Below are experts of layer 6 (counted from 0) of a mixture-of-experts language model. Rows are named router (the router's row for the expert) and show model dimensions 0-127. Each number is 50 + 15 x the weight over its row's rms, rounded and kept within 0 to 99.
After each expert's rows: "gets" lists some tokens that make up at least twice as much of what it gets as of all text. This comes from a sample of Wikipedia text that the model never trained on. Tokens count by the router's weight.

# expert 16
router:56 49 44 27 31 58 57 53 63 49 71 43 61 41 84 34 32 54 41 50 32 46 55 46 69 38 41 42 80 28 57 50 69 31 33 55 56 35 46 54 47 26 52 41 41 54 54 27 48 37 72 39 52 56 45 52 70 28 45 56 54 46 35 42 70 28 32 32 66 26 60 49 29 67 47 74 73 32 59 39 48 58 54 24 20 49 49 26 67 71 72 60 58 28 78 46 45 40 55 38 59 59 36 45 32 42 44 51 53 55 36 41 34 63 72 50 71 40 57 15 18 67 35 65 61 25 83 32
gets: " s", " c", " W", "c", " t", " b"

# expert 30
router:43 40 49 40 48 32 49 84 34 59 60 38 40 26 62 49 64 49 72 64 47 69 78 73 46 65 94 36 30 52 33 56 48 53 62 38 32 47 39 58 33 36 42 30 60 50 55 40 39 55 43 33 54 34 47 43 52 45 24 52 63 55 24 15 32 49 35 40 50 40 81 38 39 39 57 30 71 69 43 49 38 54 47 77 36 47 70 53 49 66 53 32 55 35 66 47 43 53 40 34 91 71 44 67 61 71 51 47 46 41 50 38 37 48 28 42 81 34 55 66 79 28 71 39 57 39 59 31
gets: "s", "es", "ers", "as", "%", "ors"

# expert 27
router:55 59 52 60 55 45 30 35 62 67 47 72 35 52 67 64 42 63 61 47 55 50 71 63 43 62 63 65 44 66 61 48 54 59 41 69 36 31 22 66 52 61 39 70 72 70 46 65 55 56 17 59 45 77 67 55 52 41 45 39 52 42 58 80 51 15 19 47 51 17 53 88 86 64 70 15 30 47 64 45 49 41 37 76 56 40 56 56 59 51 74 29 60 54 58 69 52 63 33 51 37 43 57 79 52 54 66 47 29 54 27 75 41 27 61 42 52 74 55 35 54 45 48 57 46 33 61 43
gets: ".", "h", " m", "m", "p", "t"

# expert 8
router:60 61 43 77 58 48 49 52 60 35 48 71 47 70 49 41 61 48 15 73 24 25 48 60 77 69 67 79 36 48 58 39 73 67 55 52 70 85 40 52 38 54 46 52 78 54 43 35 76 55 46 59 48 42 36 35 38 23 55 60 26 40 33 36 56 45 66 27 51 26 33 47 70 46 54 61 36 73 19 59 36 66 25 31 50 52 22 63 79 42 40 45 50 47 25 50 39 37 43 71 26 92 60 63 56 35 43 54 49 46 57 52 53 56 32 43 54 52 52 54 44 45 77 55 45 38 57 52
gets: ")", " |", "g", " G", "ad", "ag"

# expert 7
router:29 72 59 58 37 44 50 63 45 27 49 82 35 65 45 48 70 58 51 66 20 37 48 27 51 55 54 66 33 10 69 64 61 61 54 65 61 51 62 49 65 28 69 53 40 59 60 34 61 51 53 69 53 64 58 41 78 69 45 49 60 23 48 48 76 55 31 39 31 45 77 56 73 49 18 41 66 42 50 40 61 52 53 67 63 34 46 42 30 48 53 37 37 78 65 62 74 62 56 47 59 76 39 15 47 71 31 50 30 49 18 60 49 40 74 42 62 62 47 53 58 51 47 23 57 33 41 59
gets: "in", "or", "ar", "on", "ic", "ur"

# expert 24
router:43 62 57 49 65 70 43 69 56 56 43 44 25 24 32 42 45 67 66 57 39 50 21 75 50 47 57 51 61 69 22 76 40 67 67 60 30 33 39 63 31 52 51 50 35 54 38 45 66 29 36 44 41 40 58 70 57 53 61 43 49 60 57 43 73 47 70 46 55 31 85 29 65 29 54 37 55 57 59 43 43 68 58 26 55 13 38 41 37 51 03 65 61 58 74 37 53 60 63 53 36 76 48 58 48 38 53 71 39 39 06 41 81 55 56 53 57 77 50 47 64 38 58 63 40 55 46 54
gets: " ", " (", "-", "–", " \"", "/"

# expert 11
router:12 63 49 78 70 50 57 50 55 61 55 72 32 60 32 48 62 58 51 50 83 49 73 75 32 51 32 76 49 64 46 52 27 60 33 59 63 58 51 51 51 54 23 79 48 74 56 38 52 68 55 50 44 47 34 28 38 46 54 44 49 55 63 42 36 55 71 28 86 63 54 54 27 33 43 42 72 72 59 58 17 72 64 60 22 63 39 56 57 41 26 38 62 43 62 56 41 63 58 33 75 27 33 43 60 48 48 56 62 66 58 55 43 55 60 66 30 45 39 51 76 55 65 34 52 25 76 33
gets: "1", "P", "%", " P", "op", "ab"

# expert 20
router:63 63 36 53 58 36 50 41 36 54 62 41 36 46 40 39 47 51 54 63 69 57 71 62 25 59 38 49 35 48 65 56 65 44 42 51 67 61 48 43 42 50 43 47 55 84 48 38 70 46 41 46 52 34 29 36 54 38 73 21 81 38 67 54 72 51 50 47 36 49 51 51 51 55 52 54 34 63 84 36 52 49 42 71 64 67 47 43 55 09 36 70 85 28 22 55 46 51 31 29 68 35 73 37 57 49 85 75 72 60 38 67 46 20 62 51 39 72 32 56 55 55 71 21 54 57 71 28
gets: " a", " A", "A", "S", "N", "E"

# expert 1
router:75 79 81 60 53 44 53 57 49 60 23 49 20 48 09 64 60 70 48 51 53 39 46 55 51 55 63 48 59 40 30 48 46 83 51 25 40 54 53 62 55 42 30 32 54 60 49 28 49 53 50 32 44 40 44 62 43 40 16 35 55 54 61 40 17 45 54 43 65 35 30 45 59 55 78 57 56 59 44 53 28 35 57 45 30 50 49 50 50 47 52 48 16 39 49 63 49 68 53 07 35 50 73 14 76 71 49 63 60 63 51 50 47 54 50 33 32 51 22 47 82 34 69 71 47 60 55 54
gets: "\n", " L", " ", "l", " l", "L"

# expert 4
router:57 51 65 41 27 75 57 18 24 45 54 48 52 69 84 52 55 40 71 56 63 41 33 72 80 42 53 27 43 41 79 24 81 56 47 62 47 55 50 43 46 51 60 57 64 36 36 53 41 24 46 75 39 57 45 54 84 70 38 37 63 34 62 45 65 58 58 56 79 55 64 27 35 67 33 19 41 56 31 37 40 67 81 65 27 53 47 64 30 46 47 61 44 57 62 59 64 44 60 32 45 35 54 58 50 37 27 49 59 76 68 42 47 78 48 64 38 49 26 41 47 22 53 57 54 57 45 42
gets: "0", "9", "8", "5", "6", "7"

# expert 12
router:73 71 22 37 76 43 47 37 48 56 29 60 38 40 50 74 34 35 57 49 61 33 38 67 54 62 52 54 53 46 68 31 52 60 63 63 45 69 51 38 60 75 62 35 41 80 66 54 62 69 63 32 90 60 50 63 59 55 61 48 40 25 47 43 42 30 52 48 42 24 54 55 46 43 54 68 33 37 37 19 40 64 82 44 46 43 29 26 21 60 65 27 40 47 58 59 36 55 70 70 51 36 67 48 56 44 69 52 44 34 37 33 71 67 63 58 41 45 40 49 48 74 54 66 52 53 83 09
gets: "ed", "ing", "ated", " with", " up", " made"

# expert 28
router:73 32 44 31 48 44 50 63 63 79 15 42 63 62 63 46 64 20 55 35 41 54 64 65 58 58 52 93 60 53 44 47 33 44 37 68 39 54 33 59 73 46 49 43 82 26 49 63 35 28 46 37 85 46 26 44 37 60 59 23 54 77 41 61 49 81 50 31 31 75 33 29 42 38 55 42 46 82 51 82 53 56 48 54 38 45 35 60 46 39 58 37 64 51 36 35 44 33 48 49 48 30 56 74 40 56 50 55 63 66 74 55 25 54 57 67 56 56 33 69 36 62 44 45 31 42 52 60
gets: " |", "f", " p", " E", " to", " re"

# expert 29
router:71 38 13 65 81 16 38 58 35 75 42 80 73 58 80 29 70 67 32 58 58 34 35 48 71 50 45 52 64 45 66 56 41 30 49 47 74 33 46 44 61 30 46 38 66 53 47 59 56 47 33 61 57 46 35 50 59 32 56 20 51 33 50 86 50 52 46 37 36 52 65 59 40 68 48 49 58 66 65 71 41 26 58 22 40 75 59 36 44 63 53 63 51 28 49 71 33 57 56 44 48 42 32 56 61 42 54 80 28 50 89 47 43 42 23 39 49 55 36 56 40 49 40 66 53 38 59 51
gets: "'", " \"", "0", "4", "6", "5"

# expert 18
router:61 54 47 69 58 41 36 39 71 41 48 57 81 39 23 54 73 61 37 74 86 42 56 37 53 29 41 52 51 61 48 57 67 36 51 64 47 62 31 68 53 52 61 33 79 55 32 48 58 51 56 36 62 53 41 47 84 80 40 52 67 72 55 53 43 61 53 49 56 81 58 86 54 36 60 73 36 45 45 53 38 53 80 59 32 54 76 70 59 34 39 49 48 64 68 74 52 52 19 25 52 50 62 62 44 66 68 63 50 54 62 35 46 25 18 64 28 71 42 69 60 61 46 71 75 57 45 55
gets: " f", " in", "1", "ap", " New", "if"

# expert 25
router:08 41 47 50 75 42 32 40 49 14 62 25 57 35 59 46 18 56 49 31 31 33 50 66 42 55 61 30 40 63 56 45 62 61 81 37 43 50 30 32 79 70 71 41 43 28 50 50 48 46 56 59 64 44 65 66 42 51 75 55 38 25 36 62 64 39 56 64 51 57 62 63 65 59 40 30 39 64 57 31 63 69 73 74 43 43 32 51 22 54 57 43 45 60 30 61 61 52 65 24 43 50 50 68 32 31 38 48 48 40 83 36 52 74 24 49 30 74 61 54 45 70 59 55 47 38 55 33
gets: " S", " P", " B", " M", " D", " C"

# expert 23
router:49 34 33 50 59 41 38 55 87 57 64 53 42 83 63 62 53 32 40 58 37 64 57 51 66 33 43 35 57 67 64 54 46 71 75 36 37 53 58 42 60 54 29 49 56 56 42 52 60 17 64 17 66 51 74 27 42 41 53 64 35 29 45 55 57 20 46 60 30 61 57 58 52 46 73 43 72 39 56 62 09 70 27 28 81 38 50 56 63 22 74 61 77 46 71 48 62 63 33 45 43 40 53 55 56 33 39 45 65 52 70 43 69 50 53 56 58 40 42 56 57 47 65 24 65 61 13 44
gets: " a", " his", " an", " A", "\"", "th"

# expert 9
router:57 52 46 34 38 47 13 63 49 58 43 51 44 40 30 46 52 63 57 71 51 28 69 25 32 48 41 54 78 49 67 22 60 63 33 52 36 50 18 50 54 45 59 30 60 55 46 51 49 81 45 76 91 55 72 03 41 43 59 39 36 66 61 44 23 64 29 07 71 45 37 53 48 64 48 49 63 78 57 34 32 58 34 31 50 38 52 65 60 55 62 51 55 55 49 51 67 65 69 64 60 40 71 65 63 52 50 56 41 56 44 52 47 52 34 45 73 45 46 24 60 46 58 45 22 64 40 40
gets: " |", "|", ";", ")", " /", "="

# expert 2
router:48 65 16 42 55 59 68 29 17 49 27 35 48 51 63 47 64 73 52 46 46 54 48 59 69 38 40 54 60 33 66 52 39 38 61 74 27 41 36 56 35 65 29 59 66 58 70 37 67 53 40 58 66 36 18 61 50 62 40 36 56 45 78 64 48 79 49 62 52 31 26 59 63 61 57 53 60 60 45 52 61 44 53 41 38 51 64 66 59 32 41 54 58 72 42 63 79 33 39 61 39 63 47 37 61 51 51 37 47 69 42 47 00 43 31 51 52 34 80 48 68 26 65 32 85 46 38 54
gets: " of", " in", " to", " for", " on", " by"

# expert 0
router:24 37 68 79 72 47 72 57 72 51 58 49 52 60 46 77 59 52 37 26 52 45 68 41 14 61 57 71 65 54 44 53 32 48 47 40 49 66 53 70 85 46 41 48 49 40 50 55 63 47 47 44 57 57 59 48 77 70 52 47 46 71 24 55 63 87 70 36 59 25 79 53 57 47 38 69 42 39 49 47 51 41 53 70 67 40 83 41 48 14 47 69 32 23 36 44 08 55 36 47 37 62 24 57 45 50 43 63 52 62 41 63 54 35 52 44 52 50 39 68 30 49 64 22 64 40 57 46
gets: ".", ":", "\n", " as", ";", " that"

# expert 26
router:26 65 52 66 52 34 43 54 63 65 21 86 28 14 65 00 70 79 61 59 67 35 36 69 50 61 34 33 21 51 59 57 56 49 38 53 51 42 55 48 51 46 47 35 65 44 33 38 38 29 53 54 62 50 46 39 42 45 28 22 39 47 42 63 53 69 46 41 59 43 49 74 59 44 45 33 58 45 34 25 43 32 61 24 63 50 61 74 66 37 57 36 39 35 49 62 33 69 45 32 48 27 38 59 37 72 53 51 73 50 54 56 65 60 57 65 35 29 47 30 81 53 52 41 52 34 33 35
gets: "u", "an", "a", "i", "ar", "al"

# expert 3
router:50 39 99 29 42 42 45 62 51 65 31 54 40 54 48 59 61 39 47 64 54 59 51 71 83 40 46 38 43 23 51 46 78 56 11 82 62 57 52 63 17 49 25 57 41 53 36 46 57 44 33 53 31 55 48 36 66 65 26 33 74 57 62 56 28 46 71 52 31 46 53 45 61 47 68 59 51 61 44 61 61 28 41 23 63 48 32 66 63 30 67 53 69 44 28 30 25 51 63 63 79 53 43 50 43 63 59 38 55 63 28 37 48 28 64 64 57 55 34 30 45 50 39 67 55 51 39 58
gets: ",", " was", " is", " and", " he", " be"

# expert 13
router:84 70 46 74 60 73 49 57 62 86 40 50 57 66 38 51 61 59 52 27 64 50 48 49 63 61 49 50 33 40 48 19 68 50 37 38 53 34 47 72 62 57 33 48 38 32 63 57 42 47 42 72 58 65 45 62 58 73 78 82 44 56 53 21 52 61 75 68 50 39 52 31 40 71 44 39 75 52 60 47 43 48 39 58 34 38 52 65 52 43 59 46 63 50 66 62 76 57 59 77 82 58 82 29 26 68 65 53 33 61 75 24 63 57 23 56 49 59 45 40 45 40 54 68 79 69 53 43
gets: "o", "y", "a", "ro", "ia", "ie"

# expert 21
router:59 43 58 72 67 02 30 78 78 64 36 66 54 30 65 61 39 30 45 29 46 74 42 36 86 61 45 43 45 36 61 58 11 42 50 67 63 58 38 37 70 54 48 80 55 54 49 34 53 43 81 48 78 55 36 79 65 30 42 61 34 57 43 34 38 37 48 56 45 46 32 44 58 35 45 50 49 65 66 53 51 76 39 71 63 54 64 39 59 59 39 44 39 27 53 53 58 54 49 45 73 59 58 39 25 36 36 44 55 56 40 38 52 26 39 55 53 63 76 39 84 66 50 56 41 67 43 45
gets: "1", "2", "3", " ", "4", "0"

# expert 22
router:60 50 23 73 44 47 55 53 68 46 34 54 49 36 55 47 72 56 41 60 50 28 70 64 45 51 61 51 39 51 63 58 36 48 64 77 54 54 83 57 44 57 69 58 56 55 18 30 34 39 41 25 39 51 46 72 52 37 40 57 54 33 75 58 66 61 57 52 61 69 28 25 56 53 59 23 44 49 41 39 50 14 50 78 40 62 40 37 67 26 64 46 44 46 35 60 67 75 32 43 83 67 61 53 89 33 42 47 29 52 66 44 48 81 41 52 38 36 46 49 62 53 30 74 34 28 74 71
gets: "\n", "-", "==", "===", " ==", " ==="

# expert 5
router:57 50 45 38 50 43 53 24 65 58 57 44 65 47 20 46 43 37 49 38 60 90 09 41 13 51 57 60 23 43 52 77 52 30 17 60 59 47 47 57 35 51 45 59 45 44 54 40 48 64 51 44 28 74 33 51 39 33 37 54 45 53 17 52 42 43 47 30 46 31 39 31 58 52 41 68 82 44 30 65 62 03 35 52 51 44 84 47 58 57 45 29 31 85 46 50 50 35 47 60 40 33 35 52 68 38 30 63 57 48 49 40 64 36 61 28 51 27 50 63 43 43 44 63 58 52 42 56
gets: " the", " The", "The", " its", " their", " his"

# expert 6
router:40 51 54 51 30 67 96 53 53 50 89 38 67 63 45 64 37 37 47 55 37 51 43 25 36 63 40 55 68 58 56 50 36 76 45 24 53 57 70 52 40 42 37 57 63 39 49 54 38 68 60 45 58 46 52 40 20 17 42 72 70 47 52 59 33 74 29 47 50 54 33 53 50 51 33 60 34 15 60 64 76 45 58 28 48 36 67 58 55 84 45 66 49 64 74 29 44 42 22 77 28 32 53 44 71 65 49 51 42 39 24 69 54 31 69 47 38 42 61 67 34 63 33 58 45 56 45 51
gets: " and", " the", ",", " of", " |", "-"